{
  "n_layer": 14,
  "d_model": 256,
  "n_experts": 256,
  "experts_per_token": 8,
  "d_expert": 32,
  "d_shared_expert": 64,
  "activation": "swiglu",
  "moe_layers": [0, 2, 4, 6, 8, 10, 12],
  "router_score": "sigmoid",
  "normalize_top_k": true,
  "routed_scale": 2.83,
  "balance_loss": 0.0104,
  "balance_bias": false,
  "init_std_router": 0.0293,
  "lr_router": 0.00148,
  "vocab_size": 27858,
  "norm": "layernorm",
  "norm_eps": 1e-06,
  "tie_embeddings": false,
  "optimizer": "soap_variant",
  "lr": 0.0054,
  "beta1": 0.95,
  "beta2": 0.99,
  "batch_tokens": 131072,
  "seq_len": 768,
  "train_tokens": 783400000,
  "steps": 5977,
  "dataset": "wikipedia_en"
}
Below are experts of layer 8 (counted from 0) of a mixture-of-experts language model. Rows are named router (the router's row for the expert) and show model dimensions 0-255. Each number is 128 + 32 x the weight over its row's rms, rounded and kept within 0 to 255. Numbers have three digits each.
After each expert's rows: a language model's description of what the expert responds to. This comes from a sample of Wikipedia text that the model never trained on.

# expert 15
router:114188141129117153152130114181162115078160157119083068112172168148164092196121084132169124165186067172085107099107144109085110138081088153084121119180099167070072113152153164112088121129151034135180134108134115192143138161129158167179149080109156091153099160146121124148086120108121132130171180101099078146129143146112157135109103120127154156119190103161126152106183154097075113102099118037114137138105129124149169074117132124115124131115133120095143197152119117115169157157161132146155126094129139122141130116110137131150132069136071146073094052162096186131127081145108147119155119089096122115100083088099129077124124173136168140131137118126119105066074119141126178228133176168101121103111175175053110146102062128107132133149126128163186147136117137145071107135145093
Abbreviations, decimals, odd fragments. Pieces after periods in web addresses, acronyms and decimal numbers (www, net, .4, L.O.X), plus Thai or Korean characters and table values.

# expert 16
router:148173125102105168124108139131147153054118155103072126138183124186161128145117117077104135122155157124120120113127152137090099150141107138083081121107139083149138142151210164115121096094158081142139084068138078174123146117096126189128094101148176077157070146100128065127156134156096077130143098125099133152148120151124125122121137113138155181097157112143125085125163118134078110117145168076071131136093135136159191105153081133142132122132117113103144173109172115220193092154122151105083116107161102122127118096109161150155181153106069107084075144121111154136095097153134110158208153095125123083109137091115104063153169154146107194145127133117100069105055120096115171209134190128111124124147137144190092088106086162146140131098141100124144184140123089079040054131181100
Non-English name syllables. Inner syllables of Asian, African and other non-English names and places, such as Zh, Yosh, Raj, ush; also the slash in N/A.

# expert 22
router:145129120094117129189177104137138139128149193082101104094198158148120132224151079111080188220158101136089104100084147100042103142123107115068107092158104131097138101120146153131099097074168093151146098115173137136115181098119097145132091151182185106165101139097127118127173127152110087163096125122095142138145107112144174095107111033144130129101210093176172096130173140080084124118135191121112140128158100092181168098118096104116153104069155131126131129113141126170142075192183110126140157146146143128146119090095098151088109111132096143129139100133069202166105126156071201094167130097133167118116116082122153112150105132143149135116133081116117085139086153093093145216124128167140140126163160114087080148106118116141131164116150080143166135142139119106065098128136108
Surname endings and delimiters. Surname endings and the comma, bracket or table bar that follows a full name, such as Singh, ović, sson, Evans.

# expert 50
router:122156136081100075156115110189143112111178169131067079093171183155148099145156094104131187198146178111119083091093143089140070092180106127068147077178052163142102175118199155106144151100157115127150146098137081144191158114160157145090111133124188094146079140148109126103156153082085127136156104149068116157123077120163154161122139094169139117110171100133087125163133138126118141131117188105159188132186150111218143136147088131120110093073154122129106167106149115098153102174161173123123147083064182113147100096131180103146116055144106187101137098136085157117131139139126147092165161102137095079158093114143115090115128113130106102093138047107104060144097119094112113161083151129152138141150158150113062132113105103137151139108141165087173080121114128161114117138170094
Foreign-language titles. Word endings and spaces inside non-English book, article and motto titles in bibliographies (Ilustrovana, Quaerite, une autre), plus title colons.

# expert 0
router:150169115103144109126116089195162130096131152106052082106178142168121114174173129117114179105212157121085085063106123091096122115119109148092130125134112137091074145154180192147124142092161086101125090131177147153152179107111163147124137104134214086168056159142138091127117145139099086159111172152070131148141133129122149120086141108131154109138146078162065158113113117090094084065156225110136131128096144121182139134096115160113133114094122120152147128111142130172175095175116161133116150086112138143137115122155123136105172060110067125143099159155110155098098119146100151125165145090138142070138101071122161136136140134164114128127112137100086043100116130094107192196114103119111107136157151183137069109074073121131135098081115121116155149138173138103056060175168069
Table cell contents. Values and first words inside pipe-delimited table cells, such as numbers, dashes and dates in asteroid lists, shipwreck lists and statistics tables.

# expert 61
router:156176168146090154106123148104139133123113170128066057093138116185154098171139132133126159168181170132114103096077144091110093097093090106084102103176077123090074151152188172137122133141151086116118100110158128145118144091157151141104163124103157121196056160120097121148094098118087117154155144106080146128179105136137133154121136094123080143116175041144132171128147143100139148145174207042140119135118148099185128075191075136139149116127122154108142160120187128104182068192114139117138152076127113139140161082143148121149141089147149126136068144158098175088105122150090140106142146076141191109103119073113139103133122135104172122101128131088068022164069107124094193179113151091108137113142143172158114122098095161158113089118104129171147115158116107146069080105135099
Numbers and name fragments. Word-medial pieces after a capital I and numbers in tables or coordinates, such as I'll, I've, Isiah, 36°, 389,700.

# expert 21
router:147163148161122116120175097150145132082181164129118107113154161155185133171128127089134120121158135091109117141087132134099093135129123142075123088159124106083173159171152143131090124098121089161153077106162125215158129088124096154107143104162137147159094146094094121136131168111108121143140156128085133183156141085148126112132099116171157100099160101179160123091170168154099124103115176086072186126090171112158145132136078056138103154115148151111107161136191119183126070190132141102124124071090167154141101060143082131098161101082114182117083122127058140106102136121088156155091118085160103129158125098076141110141154132151111095151139109112105079196025143127092166184093101112106140115122094185118104195078088165164134107088127105155160133155167161114031061142121082
Personal and college names. Pieces of proper names, especially first names and colour surnames (John, Mary, Green, Brown), and US college or state names, McNeese, New.

# expert 18
router:142168120069131138124101107152167127113142164130076066151189110160158130161156116082148231183143142102078106112128195106035099084127091159102146111161127148119115190175129114123075120052096104138131089087165189151150146115109130144119141133180206097162087169101090090113119164149073094134156182093080163137146138155143122113137159118128159145147174122134192143089118117142074090127113141060148139130111121156152123137112083096112152138130123108128132150126139065183161081174120143070097127124121125096173147075152134186130162081137095136133114106176147160118096126114125158121166166076111156095089123098070148129129166136106143132147131111094049113146081093106093167171089116144094138103162187163152065102114109093142102128101113105110193127135134132114090064170134088
Word-final plural pieces. Final subword pieces ending a word or name, often plural s, ers, ots, ans, and line breaks closing list items.

# expert 32
router:132161119153115136126166122147177106106119179129110119148191130127156092142133113146079117133139138110105064074104149138109126154120109085110187078169104130081108159151154153099129144082178087120128080086166115150125181121111101169116118108138202156170103151106128070136128131116090088119175125155072175136147100146121152164077136091187127115052190050141121086138130143084082082127123152143076166084123165163151164096149115107120165188106156136141085165093152144175163127183126156106105149137134156126100137066143131130109171090143120134158081110157095148104111142130090144074156121105109168023119167091093165134167157173151091102108117112092112097182048108127103174194091096119109134136164154135145039103147107098135159123126112147157163109125159138125040075125134079
Line breaks and infobox labels. Line breaks and pipes ending table rows or infobox lines, and infobox field labels such as Full name, Occupation, Starring.

# expert 17
router:116159150105137113132100209097180133058129176117062109101150153167147094160164100133080185127169107124131106123089150119125120099179101117125137096125086098110161173176139154143104126110176085147150116090161114189071160118116094148134125131170196045147091128085120093137214154140119097125165106105094110156144139142046111168124110083172169137092170136173134152135135183080089096098141166064100127098123126125164114085173084125154114090115136147101139144121149115162189149162095129139157169087150188067157126094083163133130116082098095115084140128127130145129102150171142171143126132058133110131092131113119150093191131146103081137101137147168110082121103123122093160147148116174144120169155199171115097088076094095133166120084148159105162167148123101142095042134191115
East Asian name pieces. Fragments of Chinese, Korean, Japanese and Thai names and romanizations, plus raw CJK bytes, as in Li-ang, Yoo, Jongno-gu, Hong.

# expert 13
router:160180126121061124152130140158133117104103173114082103116150167144095078149136134107131218164131109117141065096115135099149124110124126111076144069106131135103165079153173145136135115089145082173166123113207112152121114139070114186134122089152198089161124138069168125143126074144118106122134142127106107164146101148109161105126119068132143152126193078127146128159156078132132149132114188079133173135129187127182170105109049113160131144065171118080125193163196120163160116165132137151137136105122142108149112059070104101148176132099094131125101111157097178111121145127115117078106128069115106101116133130110225087116145163171181118085170142135086083120071112111073125200105130184122092102123171171123137109094090160107140077095135137111132120160114164148069102106139081
Coordinating conjunctions, possessives. Mostly "and" and "or" joining two words or phrases, plus possessive and object pronouns such as his, her, their, him, themselves.

# expert 25
router:165149162143110101142126080153159098072197207139107070151191185125125100175161107084128138171154162129042063088157155096121102125161145111087119106137074150133155148167135141102103094061112078103119067136159170159122228128103095086143140147120188080147066154101149081130170151142094103151112102136102134118166119115104133143125143067108136137097160073151138120123135147152071116113119155138110161137181165153179120143138101127158177083112125143088114185134117128148117063186122172117146120062162194121113119098101138165109178132092091118131126094126088222094109145091127125137192144037101154048137123103144178104148113135140131127092163095105102108160083137109152120180120144109121093126138132118126094136113083121140094101125173138112133139128135141097077097120116104
Past-tense main verbs. Past-tense and participle verbs following the subject or "was/to", such as announced, included, featured, held, located, moved.

# expert 52
router:139156134089103079123135162140161161155177144099106092084172198132139134170164117139160167114157160120061106105139146141111069116146115135071116077174085176116083148145172143097127165089117052182169102125165083144150161111118122135147110100145210078157034129149148101089141157116129097144145146129124102150142102104135161139133133053105149138115145103158099098146136102135101097121119134100151137124144149159158153141124069135156114114059109087120140162070160116153142137187087208144133152104177207121126138150130138136087147081160140104167097126105102200142091135155145132137209139122112132072124068071106098096159161104161099061123146073068085074119092131104118150175091151141136115123106171104122091138113101126114099152067130092177155079136130147163068077147167116
Titles of published works. Words introducing titled works, such as book, album, novel, entitled, published, and the colon before a subtitle, as in Spawn: The Video Game.

# expert 55
router:122217157151134137139077088135150155060158156085102090110143146130123084159163126131140160175169155144067070091130123133114134128128130141079135047171117116092155107162155155066115157118138083138132059148168143185108127125123105177129097144163183069164126156139120130096159144170086090135159143111141140134138139126135158140113137103161157097075160144132097155120113164112073105130148157103111183090140166117143175066124099105103133102128126107152149183113151084155139086168110089117167111136123150120162119120138129099103173089156113157130103084142100159115097112172100151104116129090112151103124106079124151092114144153151119121155111094110069012121066099135090160211059164095135170160142147167088097149041095093106099145136124136156173097122137156102042107121102039
Table row endings. Closing pipes ending table rows, separator rows like |---|---|, closing parentheses, and the line break or period ending a row.

# expert 62
router:168186150132138099142129177116137122132143114057077056161163115184136078163143146090154110115120150107109121131144118121130095104150075125108145065110054156153160155126202174073145131123088069097120089150160130135137151154117174121149087111106135114170101139175105081098115160108106127146105159132079135192124077148114102106110135070157116122111182119204124128130125156121117092130120174095102118100139144114197164132135110133118141167102163126128147140125121147208109110165112134127135161143101149093116118100129094137081159056106080153125123181156050176132122134153113114127163150054112189039123067100128176093124101141097074107128193081140101074137078118171114142169169117160097126081145089118129083133104082160195113099082142115090137157138115190080080109161157122
Concrete object nouns. Pieces of everyday concrete nouns, often building parts in architecture descriptions (porch, roof, submarine, coat, sockets, cherry).

# expert 11
router:139204118097082127176114125131168101097180155135092090101163170152165142148189118125131136137168132113068123137144158085113051088115114134105157089116107163100148139160154108103123143091128061108086058044160141123076159122124105100167058104154154099151100172145140128105163103165113092174130153114094137166155159157130129130122088111133201145121181124181102138085136130078059102101113172093125114121078173120187124117164106103148163168077138086156128154135119098171115125171142145133144141112087149096136085107136096126075130096146088156091106157194092175183119150180131125115179163074153198112170137115119163128186090105085115083132149082119082094126107138096134178192093105174128164118134108127129087132115103140155122105092108141094124165114102132108054067132172082
Place-name category words. Generic words and pieces following a proper place name, such as County, Township, Parish, Rivers, Creek, Corporation, Memorial, Regency.

# expert 48
router:171161123088107125184164133146132160108202210139072126079171127149130111186124094135090144218200142134082080101090118113090124116131123135044128061127088128139170122146148192109091100076126126161144113086167097122113156113114087140148096140167152088189118151109130120108167117110110117116115121147082152141149151127091164138140113037135147135084169090175155131134128182070109139117139146107115116130150088099170192106120068083128137097091139155119128161122126147190152085175148109135164157124136160150178102087093073170091127087109088117091145093134098208132130142123083148077151133064138111103120128086095131075162081140133160125123110080098113113141071123094069152181112132166125136133153135150107077131099090134117155180122136125148167132131146134113069072165181093
Surname endings. Surnames and last pieces of personal names, like Singh, Wilson, Johnson, ov, sen, in lists, tables and biographies.

# expert 34
router:110171131153121066137106099151169124090171180173077093133148163148119102180148112153148157137157120122121071097148123123096089130090087151088088092167116160124161146186181153105116166103173111106138075072156117151127172103090105145074118093148172088151044148111130135150131148140100134115143182160126141207158164116138163179132129125124121156081145027146134130117177106091083155133153177084128126137150139170145126081136083082169154157071137100092103152146181163138143060174144180113118134136044143111140118131109123092151121106109130138124081128159110160136102166127119109117159103111123122089138107105093178083147150153098144058093198099122102044154011130119082169174068148148148116126128120122148090120100124143141128155164107146134178125138134113133060122146138090
Digits and capital codes. Single digits inside years, numbers and model codes, plus short capital abbreviations, such as 200-4, Mk6, BA, USA, Billboard.